Below are experts of layer 2 (counted from 0) of a mixture-of-experts language model. Rows are named gate (a neuron's input weights, with its number), up (a neuron's input weights, with its number), down (a neuron's output weights, with its number) and show model dimensions 0-159. Each number is 128 + 24 x the weight over its row's rms, rounded and kept within 0 to 255. Numbers have three digits each.
Before each expert's rows: "comes before" lists some tokens at least twice as common just after its tokens as in all text. This comes from a sample of Wikipedia text that the model never trained on. Tokens count by the router's weight.

# expert 36
comes before: "2", "1", "0", "3", "7", "4"
gate0:157163125145127143092099135142170130126129137129174165113122142154146154123139099166143100120092134083113136136136084088119082111121112112155113129119146121078124116175076144092147116173138128149130093175136068112116123122135095107126116129102144125121141098125081127126111150145128131141183119142094139071155122135131101075152151127139163135131159139155106153170130140141096128128100186116156147117111177119092143128128159125129138127128135157143113112111130169113146152107139153
up0:125130079122098134151119144116155130134122156123114115120133137087120112109135136118086156148103097154147110082143130127113176081145128142121141142091112131171147192134151115123106163152147129108114137130134103060110131141110164128082162182129139147154153159159165078118082119126094138131071162132115144127124158154136119138127132132174105104105077143115112082128174114154110147101138122140158102145128175129142123125141148140134141104109111151132088122123156115128115094109102140
down0:104124120155104130162121125116106114144102113120141058121148132115157123082105125141124113139117145115090129148128147128124080127135165152124110117127129126123140149135112092145148143185145114120155146150162129125136086099161136069108115175106123143125112171122102122129099202119117118085152160161090137107154151108124127155125135147124116072123147149136122098181151148133112134130149112178120132147154142164118126112178078118131158165089134131135127129159079110136122172111132121
gate1:125111170160126131159121128119155133134120110101156087112123129142125109142067116165125105134101117142120113151102117141134097125158127142133169111127132136158111155136108096140146125115130139134128155134119113179138150112150126146079140121099149128146135124112076128091165125107062147077095126147135136142119132101160143121141165147121147139156145104128092121089114134161126144132199105168157135112118133105119139087142108122148166091153130106100098164081145179144104152136136060
up1:150101110142106145114138163104102150197122160142091135100138105135116097132156131144145152131126053124119149141152062109156139140108135133111161143139146147108126125142139169127108155145164142117158115190134127123142162115155146125100132154127119121097148101145115111148132110092131075121162145145137160093156131105143093126123144165106151142124127131147123100114124115091143142134123127135142132107129094147151075096140128107125155156138111083115146145132169103169140161097075078
down1:122127124100128113139113143157115125140155125120151168119125112105155126060066142127114092137142141116134145139129180075157130114081149121124128141107130114125112113109137104166125123091108166115147093069131133136118131146102151105120142137168104144132135139138062121125117164158148169163076170100139105148099162171109119165122121151083134095100134121118129120124126078133113145151121144123115120128097079108116151143122128149158126151112147178144157128138155112134160085139129162
gate2:097090147159134097108113083156157121145132126120126155132125143159149155099145133144076102161090127120155111155143148173091127137184085106120125111137112124132129137136128128105156119147123113138085123139122064142126109162130100127125152130111163128186134114137142146105121126139083156127120145130129143160125143096112150111123120121122129159111092124189100123159188183104147104109098119148089119177134094134130119143114151160083145095124142073108159124127154113120135116131096132
up2:186157119142132065146131160110138110117169120174109127158089096118174180105170147156123111160123097098139132079156156174082091111120130104101104097125151153118118114107157097112131154115159120116119126088151174111111114130137154123143094129123146161096126114159109146135120156191124128105115134116177087106110155119117091099160124119142115133141115093164107135141120138136133147131115154103132108106136138164130182130139136115119139107137092135105136105129116135146119091130132143
down2:125133177109144132122132117081106135168133101127166112103130177145124096139095160110117113109117104142109139144156149156126150130097146123134102191145106136118120131109109128102095114148129148103135175147104122148166109148133160132048134104190140137171097132142118148104139180157144106157112118141109118153091124084148106102107098158163112151116098127129141133082140171140142148144139083149141102135121111133131125106151123105126150124115130100100143090111115114121138168119168089

# expert 42
comes before: " | ", ".", " |", "–", ",", "; "
gate0:141118144121121163111115137136158146166113127119158119132102168135155167174134099156138130088112122104097136138128079082076123129091134112145138172112100134073133135162073114124132112196144142139144088159119118157113070128118107117131141148102147149123137141167112103126117132125130138095154119123139166087163134126145094116116122135132198146109162133146138136135102126133104153117119141115122140104074168130098110110154134144163141117121110188146126101148114141122119163097136131
up0:116140105111121154161102119164154120106102138122137117089120115118131111118125187149110146145136098109078147125098171145122165110137141141122137143078150101174130169158130147113112147158133124123091096108140127094148097088089138095112138185095128139095170157135122069125110114122125134134090140135129166145114140153108087100157095092136118114115109116180095093118110114136125131121157131161124132137160159141173163144146153169110139117117144150139096133131153094167112119120107097
down0:127127112145140120140147139146094119148101120142100105127100133109135127089130145130125133130105095145065152134141117123133125127119162126104095123142084159113111232138151096149107125174109126117123158156157146102124085128146136133116113162103111133120133179160123093135102169115112133109128140141117136126143144152141107152129161094099153101121163112177137119118108143114104127143166139209126118120087119164134125132145115121162151175099127108144098141157106079127101148116154103
gate1:123135168130130146138096154144132169126136131081114115157150140112143132111101116152136115144130117131122130187114105145108099133124089102132158130101128103161071140109098110156136156069140124138124146106137105123117135081157145113095136141077130156131119159148089106123168125125120161127091138188121139092103136114163102134136153119117110148170132118160096130128106152128168190142130109140176153109113153142133113050141147131137160119142099109087103167129116145106125127134100117
up1:136119088130121100136148146082139125195142123114088143095110110108111111149157153138145152137129069138115153125119068141138162134080153112119161126132139153163123113135179171138133134126152143147157136144142096090136139117171156110091145160150134152108118096132103128119139154091102134135146180136125165096161136087124096095131155130139161143109144146137125128110086119062095135127134137114135109102118104134094113135115121108113174148140129112141126174145119128132124145100075103
down1:111107076141119130146113108143142136125159125121175145117143131126121122103129132134122108123120119114101126134096154075108104166113123152138144124116102102129111120134101119185142107114130145138122116095119152141104108107108137090129138196132104153141174107152101122092125179139137129133096184125151073133129142141110099179111149180099118119147152110133175098109134102153145171125129136103088126148126126117077146151116098121147115122131127158170128155116149141083129084136097192
gate2:130091140134138104129109099121166138177126128118120147110136161138118154138144141134110071132106142094142127127149149145102105137142108103127128085115098095120119124140155101113140136144134119135078104135150087161113095157124085152121155168130141155178184139164157150115109120186111171116133117146107147184113135133117108136139133093134140143129116097154092134126186117086138133105114139149133123166149090147119126144108122155059149121150115078135164134146138105125113141133081162
up2:136157116118098086137123140152106112110168107187158132131117123155157139115132134185158140134143123092094112143119177177133090115105105121111096104139073116088115116102138099118173118108151123133128119091115163129128123116135152141108071102157129117125169114148146135155098110127098140128149159150169089119109168156151127101182110124123106142142136153162077130114153118142084124160110151097137145117132121150124165173149108124124121099102136163123153105143133122110102091143114136
down2:093136127119160153113136140074117150138137140096144124093140163142114112128147136110093120135127187151089095095128154129204150136112139133146102150144115132107142113097093121130104100133117100088123153142114146133148121133146130107072165105140144173120121147090098165111138126144142103138102101121122121159131159104135142110119086126084132156183131164065120163099112137119144130134138109134117117135163130164100158167113110097145149127139148089132081129155120111129121175131155097

# expert 47
comes before: "\n\n", " The", "\n", " He", " In ", " In"
gate0:128127109124141134096146099117138115131112153132187133120119110165116104146147122168108106113129119120117111141143092081133125112083101113112148157094109147114090138150096130094109094201205137155106112146126088149144085121139093139139152097123142131119136136149114138140164134144119111101169121124112162113120111157160138129140112113093158134109149150140147175155135140117101148131083138106115161139093164104114122147132159140147154096139162192122089111155093154133098145111114139
up0:090152108155119143109103142165128095128133113156115088097106136094119120100169162162118157159142085145142165136094155115144171148114122111118119122093120127121141189149130144136145147132118135151088103136102111137120098102130161128128123187102153142091172153122145119150097134086136124143059153173135156141108145095146084134137130095133155109134105155167136113131122147114186126098151128129135077142179162128137138118152106108128138148106112153105109106121150135128144109093141120
down0:140102088154050175131137102141117169124143103148122106136125132100133105116111138132122138137099093150096157111127109134144089115139141149088101108139113143106127221155137126148123106156103069120151133118139166121105115110140127104116131179116122172150129107145146112134082157121116159095169122145114141148136119103145121140154131091140123087110164142137124099118128135141117116149137142161117132139145132145107132140119126166150162152123108078142126189151121121116109145127192107
gate1:086103161141128154127112158148127150125155103109144122150147145149088109122140105125123110142126108154111118176092097131108151119135165126139162129110128121149101118084109149167145131113124171111144126113122074156135122075156145114127143139113124153134124112121116125173182115112088131086086136166140126129093124112126126112135132124132079125148155144142125121101099136149167168109175147143138128110124132138141116061078122153172161104146111104069131171109166130110100162103119101
up1:143106094084145147125152174114101155189137128120109129129112094111152133110169153153158136089143076094130146109129108120155133128097159164148134129145138144107154126143133125126140108107146154122141113170142124100110095115121184140086106152145135153125126098153087145086130123082125129133124117150109175088139129122131097107119155135156141133100113146124166093130094158083146132129129125106150116110115088135141087144156123107056176186129114091123134154129120134120157120116125101
down1:144144176092179104116131099133120140125131101091185143133089125096097107140136139119120127114129118081147180135133175112153122099167136159158139142122128106105137165125145081183121111111123135137114078093127115142123158130165127132148107110150117117143102143093111106116128141112134173124103138112158110119124115141098115147109075145068124115118135117132167119138131079153169131113130144116098106112103145126120153126117102129165118136132138179162133111148112177124139091162099178
gate2:120090119141157093096109108097144081153103104141177161143142138099089159147130142148127117118153134137164116111143167129098100126114134138108122128151178152142133128123107125139142093148159116118125106092111107160163101160103099141134151118117164143157156112119100112129113167149124133122139136147203146152144099083095131134145087152140144138095112123176100084151159127111133111115105111126159131114132075118130132145114170140064129112087111107147143091147101127159121137123101101
up2:137144140129133056141141125113151121138166107162140138123090109137151125172155119170145124139110109120178107094118164141123121120082117170109118106151119137091082136101125083103144150139112140126157148134147153159138141094103109145132111095141172146102175133142096127097147139122139068136158129112166136136100151129117140151157116107139098114163125111128102129113149152126108166138105150100164112147142125131134162194119127102128102096102122150125124064162131163112099099145102126
down2:110110128108158164133133133127111138131107153100118148116140143149126121143162137066110137120103178148082127128121173142138122113129151155136128136161143120136113134081165119099123076140102133149124147108080144097088129107176119154105146085134099176106169142129129152148128142153126128148130120102137140134124126090121135068100151144171127135113158128097195120154122131118107123141145129143140114115085119119103116138132119151075102114119188122124102100164089164145108156140135074

# expert 30
comes before: "\n\n", " The", " He", "\n", " In", " In "
gate0:132124129133156111140136120104155107158118164089163165125139129114139110176151098118139115117101136103147124103115102039113109128089124132151132147124108118074149097117086102106119128193131120145122115160117144167126094129143132150137124131092170153110132124123139143159158151109142090108156110090143108068157128129124122127143167168155159150137187122150121140167139157087126136118108131092124132111126163102115121119104112094121140130144140147142118087149111173129179137121130146
up0:136132076135114129133112135129132143150134122141132128114058125162134137082137159165112119112114097146127135169139114169139173124121129144116106151078123150150124217146110127130119123137152113123118089118117126125087125129108147120123131169120116160097128149116139132149111134159081149134063138130124117151092146140155088123119091123124107097098102160155135118119147108173166125129153140113135100151175128129076127125136177131131166131089127184109081141117153141153101115136129139
down0:172148085142126117175099118154106159104148128136137147123128117130153124116119141152112140115157091101136159137116136142121110119134097118103139096173143111111078143089159137183101121155134056115109163155139160107147143104146137157140108155113170121135078135155121106112096132108147102127122144165134126105126116091132142178123140152152139089117106156141123116157102106148119145159145123176142087086128143128174119118110127110157106146129111135062142144118126123155156147075147117
gate1:126113185165115146164138119158131131119148132110133111159126129145098127158136127130161119146153100133121114174133138149117129121142139156118190111142139124139099141108093106155072131090132133172111158108124081143103107060155112101115149126101116131122136116114097137129128125111106110075118125167126119084128125132133107124125144133122094102113158091143113159092141150138147154144139086156141136084127161134123119057132168123151164088108160135122088172136164129117120123145089091
up1:111164126132144140168141153088165124152082147093139115079142140096133116114161173133138128119136101129150125127156067104129141108128131149114167154144126116117121065128134125139111105151174139147155126159143163092144125125155174131107115119121135147141122132137154116131126134097137110137149148134142152089126120084154153131136154138125151163106168118117108094069102171087141127119160116105142120115123070118130120126130135081111171183143100099122122139104111135123144118061136093
down1:111105140107136106113113092125118097132153064135145136114127115131157124071161129123111109133147137127148116080145146076174130183141127126142156115148138134099136113122139112171117091103159134077140069108103143147122148137113177108124167145166101133126114113162126158124133183164156174143130118129141105137119142111113123178116094146105136141138121095157122117144100143130157131115127116082131104123131117133119107150098145097105114170092169127142157098133110142190129124108141159
gate2:122106141148119137091140125129131122147132098150169145120155137095090138149131089150100145157145133114137114141168156162127125155196137118117098101121129132112126105107128087110130100132148089113083122138138090162093104145131060149178158136137172135173182058106118143127136157139102129092144108134154155151147105121106101147109101127131131159130085143162108144116134121109163112156118125120088134115111117089148154141132115153090122109123102108130149132139152110104177135150100130
up2:145204104173122151104130110142137101096184110161141130075120079136156156133111114159107130111130118112133135096135172158124082091142144143116135083108170110097115126100150126132156118116127121116147123111151172162143087133135118145168118120151140136086133133100119178132127168124132088154125151119140126125141146140104095116185110117149081144129106111131126108096119118106142153140084095107127111158100153140148162149142146105137153107092103159152145142114117143103140104152124104
down2:140130158112152122136144174086106133124132149123161155133135133152108108156123159114163088160160150161084119120123177174124139129090113163124097168157133099103120123120110142111099081114083146122138139140139112111161057130097141122119130119156148143161126153124135115112126128092118101147067110094104106130122135120120165128087125131095135120176130141138131128108131130151130138134159088132147128094114098136128125132161116100127143120143170090143126134138096076143109198128159089

# expert 12
comes before: "1", "2", "3", "4", "5", "0"
gate0:155143132117111156114126139145139142148088136130177107120139160173176155117163108142139136074091116124105112131123128083090135115091119106167124167111116116072121143153066146123111100162167128133152062152142090164090082141154144097114109146064155136122111107145137118111129136158121133110134117119143113118158128129117120122149128112130178128137170123135136144132115144123116144134107183156157185099115132121126116119135102104127145116129140159155110094132095116102150158114129145
up0:123100066155098136108101133114182103148104108141137101146140109113118118140152167174138157156134113144121151142102124165133160109130121145123114135057114140177160169140165145151093169164145110135120122114109148087086125100120125115134117171121112150093116160149109080126116097134118141122088133149145129150070136135105114081130118129134095106116103107158093113122106119154178100148139134141126081158123161130129120116130172159140151128108135111174107141119125121158123115119114116
down0:125112098137109116168149078124128136132138101169127137094129118133124128078114131123132134117131089139142132141105119128093118119126147129119097131124135164096148161109148094160122140169106094156154125109185146096124103116140145122115138205125129132133113148157103103145108182115141138118138140169135163113126185149119094159129154104101147089120119173174142094154118157155102138148124165171144110120136118125124119088120096112141131160108089096131112177154129068127126163144135114
gate1:128113155158121114137113157153129145141181134117133123148114142116113119153117129102143104135139111160123121186093131159108104118124119133114157133125140118136069137095087130173155138111109115119155095112133094144133143083193125141083146112098164107132156162133089168108114119107088117112101134176102130116103138116144142102172130101105101145134143122151099119119106135165139160132146122149177140120131162110138120058151106153143159095131114149112089149106152169127107128113112078
up1:123120079126143127142137172109118078180147133145091118086132095120124136144151132131134141115147081113140146143153081156156133126103148121094167128145159149129100104121128144137123161148142139170125111163138161079146144108148161137113109158135162124127091122164155127140116120081119127145134149123103139062136107101138115081122139124126132146105121099142138089102067136095148160147158119108171118096132087133124088130127139083122150166157121103120116158137130127159142129093097087
down1:073137139106115140117119141168133114133107112123140161096102099098163140106111104111073135150129135109114137114118143079109098147132137151077167107117091136122133132140127123139156090113108169117136103048126093122096109119132113094138142136166150136163183141146097120144136120172116103171099155098157101131140138153156132149137144117101174107117154099142162117143100108151147148114108149093098147147087133117133169102110142145136125149146154170163145114127163128115136112133120166
gate2:125075119123136094127108116128128118159106134151128144151167137125108134111141130115107077129150130113182141110155109160085160141152140122130103087126142113107130122120116100174124148173156101119099118133156094175144083146137084141132138166142130129181155107133136137115116155136071146142117126156156150167096104120134121108173128104124147136105110100188076120154161119082153129115091127122107113171123117124140096131092162114109163124132160116097127140142142105111157166152111132
up2:147154100147110081147115132153118125148129136169131135121129119152147165110166151175145159131113119098156129109166180165086078109108109125090111117157097134100089117122145111119171127134162133101154118095122166133165141146136176114161083135133118137138115098131125142120138127161105113158108158120175133096066146136120102116198121110150122132136122103149076102132147120124127126151108141086143132127111131167114149169131124110149122153096118094096155107148101148126122093127125125
down2:095112131110144127120119112107140141121099121135174123070131138149117147140107141136099144110152156156096148129129134147183161122122111146150083179159164166126140116153132132091101127126140134122112170121089111142128114098132149100107122151182146152129125150109130131152116133146185082142140075106128134141081100100128168105069100121103136136112113144096140137110117180120110162166135104133117122139112130160099145108160108133147123111114149134117117105125129096130127168070169087

# expert 10
comes before: "2", "1", "0", "3", "4", "6"
gate0:125125123125131125121121141118165122170091112134161133105122139138134180113118101113147091100108097099075130148112093079103132086066118130167113158125141160081130089159085126107122129158157131145126086148128102120126114135090123120111167145087167161108149143149090141092136184134106142102166140148115143083137144148122105127152119116130167137134159147143154115161083144131130143120120188115143124113117179110128136145135118128129113112137130163108151124137117159102143161097156144
up0:106116094143124115165110112148155092125107143145090109156124115117122116136139161145130130165133094168093128132088145116119171101082111121091114137083118107132146173140158133167127163159110111142121137124105133126165140104080154150119136188100150172099120151169143084125086121112099159114084135156099159139086166148131122110123119164112116133140114116122130086130069099137165135148172143100142097126160135134129105103127173148141125116092105129129116131138097144147122122137152119
down0:109093116128121083143089096122149130159127146132125113122150140138126124137123103110135112116123102139106168114107154149127122124113116148110122126155136163167138176112154094169140101155115110157150139152186128095133109148168194126112146156073115128109117151140100108139082158156109127110152114147109145083163161152114109158133165114087125084127110113131127093163100135113121138141165159131162114111110126140116136106178106087135141138114073137152100158142094136132111185135143113
gate1:129123165149127123176112134159164156143130143109134117166161126120122105117129117133142113181113125162154116181085125109109133120122142134142155124105135107150107128116107127144146129087118151145126130085126078140104112069193153142133168155095150111110121148128099156115127137110101111078129142169115131122102095132117109113149102132097111153153129148137105143129098133125107163140173090152131132142119162138115103063108119149161172129140119152106140154099149177107097098121106077
up1:112131102108107135116138158112117134158125138102091138107108114118109148127140145140124148113113065079163145134115086107141151125105145126104156113121131155128102116156132153149127140144104139165111113172196117090146112113196170135106138121113141148132111096134142160119151141060110132128149180145124150131148139102136149092115165129133166125098126139134123116103100161087139148124132131137119120070128104133112081122137123083111140186133158117115136159159157096104146165121108095
down1:126113110109102089111118119148111138153179119128124178119101115115137131087128105139106152136107148158132132140136168105131119154131167121105116114110105100116130115130125095126118090110124152116141092083135142145112139142133148111107115130164107126125133135176054128157155154127121154153123140136124115113134156144153117161092103141096138117139133098159155107147126107182122130118130175118083100110098111107095145174110120128129120135100153186164128153128145193099114095106088195
gate2:132131134148183116113152112155156134146126095144140144120149147115124171107172120132122108139161130095147107128117143160106141122186107101113137089136119104134125133118117133130137145144135073140102104123131091139137136171139083116141132145115182131183167130169122162125122144126140152110106091144131130151133123101125096114142120095118118156131110126159087149146184138119144113102093107116100093134125042117123109149113145156091127103162142083123145112164161106094138142145073118
up2:171136118145101104148118154158103120117136099154142135121108119144158131101129121134176142097147133133147118121128154157094058090112103113119116115134116161110097160100121082106186109140142113095151144109173194127120140127124174119146110117131099135130138107149108150173122118162131119098140167131170091090110168116124107102152150142120108138110104127150082124121132137134111130183130142101127173154158151146132164158117118096126106105099091129089157109127137158129127081130131125
down2:116094143084134111118134119096113145154098129137143128127133127171156109164145129152099158172142134129126137136097105120163104119137104132133119153110122170123142148100149122147113088143114082134106166145104160111146119135117139126100125097159128131133158096108095118060111152161138085148116107107117111175089130120139107119123129148122130124103148134091157151098085159135148147133145127155135115109101125119121153122105125123137136140084150103108157116173113147105131199082221131

# expert 29
comes before: " | ", "–", ".", " |", "; ", ", "
gate0:132127187154110146106102119125147128126103111127183127099107135115154147174177120136133115072108120099104147121118114097092115112092131134142121174106131129064119105140057131117107107173121163154109085114127137138110089138133134115120148110131157163108151131145105135119144153117116119086132134124122141105167120144120109097138107150119172140103165147141149158134132126147115165163094171110174143113136171114115114119132105133130162111129155183132115114103104165108131173113114125
up0:095126113112136152129126140135140108139125132175132097129125115138162116107160161149132161147125118149117150111113158097118167112114095118124081128076167141166144177126165116155093147149128112161119117094122107136135093125158131094117139158063119180097104185169116106107106118124120118133075131134134120142100143129119103101152117088115135105110107131175143078144137127148141081133173123095158147151169147128161121153126145137151150130074121122157122150117113134108111093135107119
down0:091122117168132124145129108141082138142086121128111109106132113137124108096125160146123149146137104156106116122133154131110108112154158122085128119123141154117147220125164088164112134183111118145122160151157169120133116111162120125099125193150108145134119143162093114152119130109126118077162163145134141115130138125137117121113148126118118068143116137175115143162092122132124110140143132164173118108125128151122134097151097107148139155118104074127131158164124082117115169117155089
gate1:127123175172126148188122151139146165139121124092115112179130138114112114157122127120091103147100105146159130161095115143115094090121116130122196102127107117157129143121099110157112144106125155125144125123110114125138114086144166111102099126109139120118133155101079135106113150101083110087118112170136141106081141139168104141160150148113115133163123149150114142108118185135144186108169130138156153138129145140128127059121127137110135145159142128124123138126141143108106140117105064
up1:101102079105115158139120153107137124170119148115093123073117132129112165145161169109118155118134093105128143136148100111154170116100109134113154137133136169124128129135192140155111153139171139142145091182155131070134135127170140137096142162134133134131106097169098146128149123104126109121160165136133127108132172114123152090100151121111148142146123146136118075118108133079134138122150128083161124098117093140125094111134123081093142168153093101119125133153129124139142129083108114
down1:131143115130116136164128149162102114136155080111159158132107120093175126096124108137120137128100147116127125127132171078135115173124123135113122116111108120135108103130098124147148106093106180149143115107160152137095120141110144090147117157165110140157140113121104108108138139168138135147112155087147075126126158157148116168115093156129145081109129101128146115135126110175095136118136118143114121133094112120082176171106080140115174172120151139141132122118148133117131080117063175
gate2:128088101139149114140103108149131162136134105133120138137135160119113138115121121136141112152162154125150115154141129131110147139163117109104114120127119095085088147145140092138122123152158124109095102114138088109158062125143120133138140154118154114194178128108137123125128150162146162089149116135143133154133135090159087120140101102121148160126113137201089113139186117083144156100107156148109095160142116100092148140085156125068131119133131092113154137124145113104170157132109143
up2:148166070132112070143129145132145094112154137172143140113134110161142119118144125179139104137153140096150120144122185155127100125097106134108074125114091108110093131113143102112119124104151138111162122100136148139149097116119157116142088123122115152118140101141149170158111132152115126172117184117172084102130172143124101111189100124132119146130163100153103107133142153123132149141132126114129114148165137112176185169109124080134096105099127102110133119144115137128122102131122128
down2:110161132110118161113138104115116163146121143135157130126140165153112112136137146097150120126157135170098150122129153109147100147135139113121068125138145116130093123095111156141097109128147126102139129155136130108128112112165144134061149123166139160144131129104121136084135127131154084144136069087121118151094103090178154128093083138106140126097106206132147136111131162091148136122123118131117099118105119144100156120132126126164143112111196103117123133146122108131134190111151078

# expert 24
comes before: " | ", ".", " |", "–", "%", "% | "
gate0:162157126151128145104134114158154142173144135146128135149129118111125147161133116147126123091135118075103115100117109067089130072110130137096123169106102133105126104170098144110110105192132153136119079153089075124098098121109087136122137143106161150141124137143137147120135142118132159127146169117126157082176101123101113096156122128110184125110196135137135145167132139113102144136109161106130148090105135120098120128176139142160147118152147152125126117130086132122128139133136137
up0:114165118129099168115098120098098136105144102162115099122133099138123140140149206147090203176140104158141121133123138136119145130115169152108120091092110159152121156147153117151125177132146125152116122116095144124094119108113142087141124145105117168112137147139138079131141124098135166119104138163125161111095096142142113125135115119130140090137095114112135086129094124143191077118148120113133116110147185111119140130152151156141115132118138161129100140158122108119099080125106131
down0:126098092170138145141101173113117114155117165143121094111129145115145087077112116116123145110132118162138120118112117116098133090145127141096136139144124147119150232138128091153149132172089108126141139140139149113137099100130127124118137174130112136142132152155077147152106173122137127108148140142108143154147154140137074111141147111109118099098143140135125100150119128142134130139171134182132115138078102144136098136168140118155145185127077150110120159152119096124083120120148124
gate1:108120149142128125163099113135149160152102110112125101145143130112123142146140093129138103165108131145117112152065096144128152132143116139133172135113143126157107133074096121163123154097132136154122132138117082125133133106167150122092148127069150149115124127096084123124151182096088144113103150190103147110124121114167127122130150137125134102196148125165135136130131149130123163121160129157146151100141139115104114075110111121134123099160120108057109174126144137108080151112133112
up1:119120105127132155141142161094127128206121122123108123096128121119121110153153135142139132107135093116144137144115087122160179128074137135167176141112135133131129104151161144144112129111154120161130130174128113061147156121135167132083110124100145127138121117124113115116125107122100122130160141137101167123152130101130155098120130162138144117130117137135156134106100155085147163129110137105124106089112091160119044122132154079117135189140113112129153166137138112124113150072102110
down1:064143147125147137123130124121156165131134119106114154116142100101108123117106101142110125153128152130116131113131170088123087134129126125114130116129121112140133089099098089182163081092111123136157103079133142160109151121114167122129116143159090136097155132153110130142136145128091129145069140106141134125137138129174152158109093147101138078150157128122173126139128132136131083115128122090101150149101070133102179165104092118139138158112148177159154146109138161132133127138116177
gate2:141080119132125107118126149140176152132150127100150133120152129108120129106166125135085102131130142113155142142140155141088111112170081113134114104121116089107155148077113110133140104160139085130104117126139085139121098165101080138145158158107180124182163132144111138100109153150116130101141126162147125165141131099138110125159104134124144148132099169173091088105148129162148183133108144113085130125148089142111130129126136172084168101152107102135124112162132120130116144140093141
up2:169145149118114076118120161131135120153168135148143146121122136144193128089147159170144122137124152085112133143118152153108078157130148110100107095135123119098119132123125114094170157126191117136132135106137158120096106107118117141121116158145122154109125128148117174147142124134123108116129143147148072100114179141128095085150087136073119105164138128154109067112147140143116150158125139102122159144142130115085145198121134095137118112120102125122155089127122118110104104124103149
down2:080144141102150164126132117071093104152096118126169090086165169149152098122105145115132104134127142156120135109139130156115143123103142151140124147140138117165111170090124160109111101099125146133106142128090145112117112137153129139111157104175105110172136121139087147100120141176112087148099078122108165164135111119162155118139094143107125061140159151139165137109130152119109159159133107160131122117107155155114132092145131131129146135121158132140096099132109100123108187132141101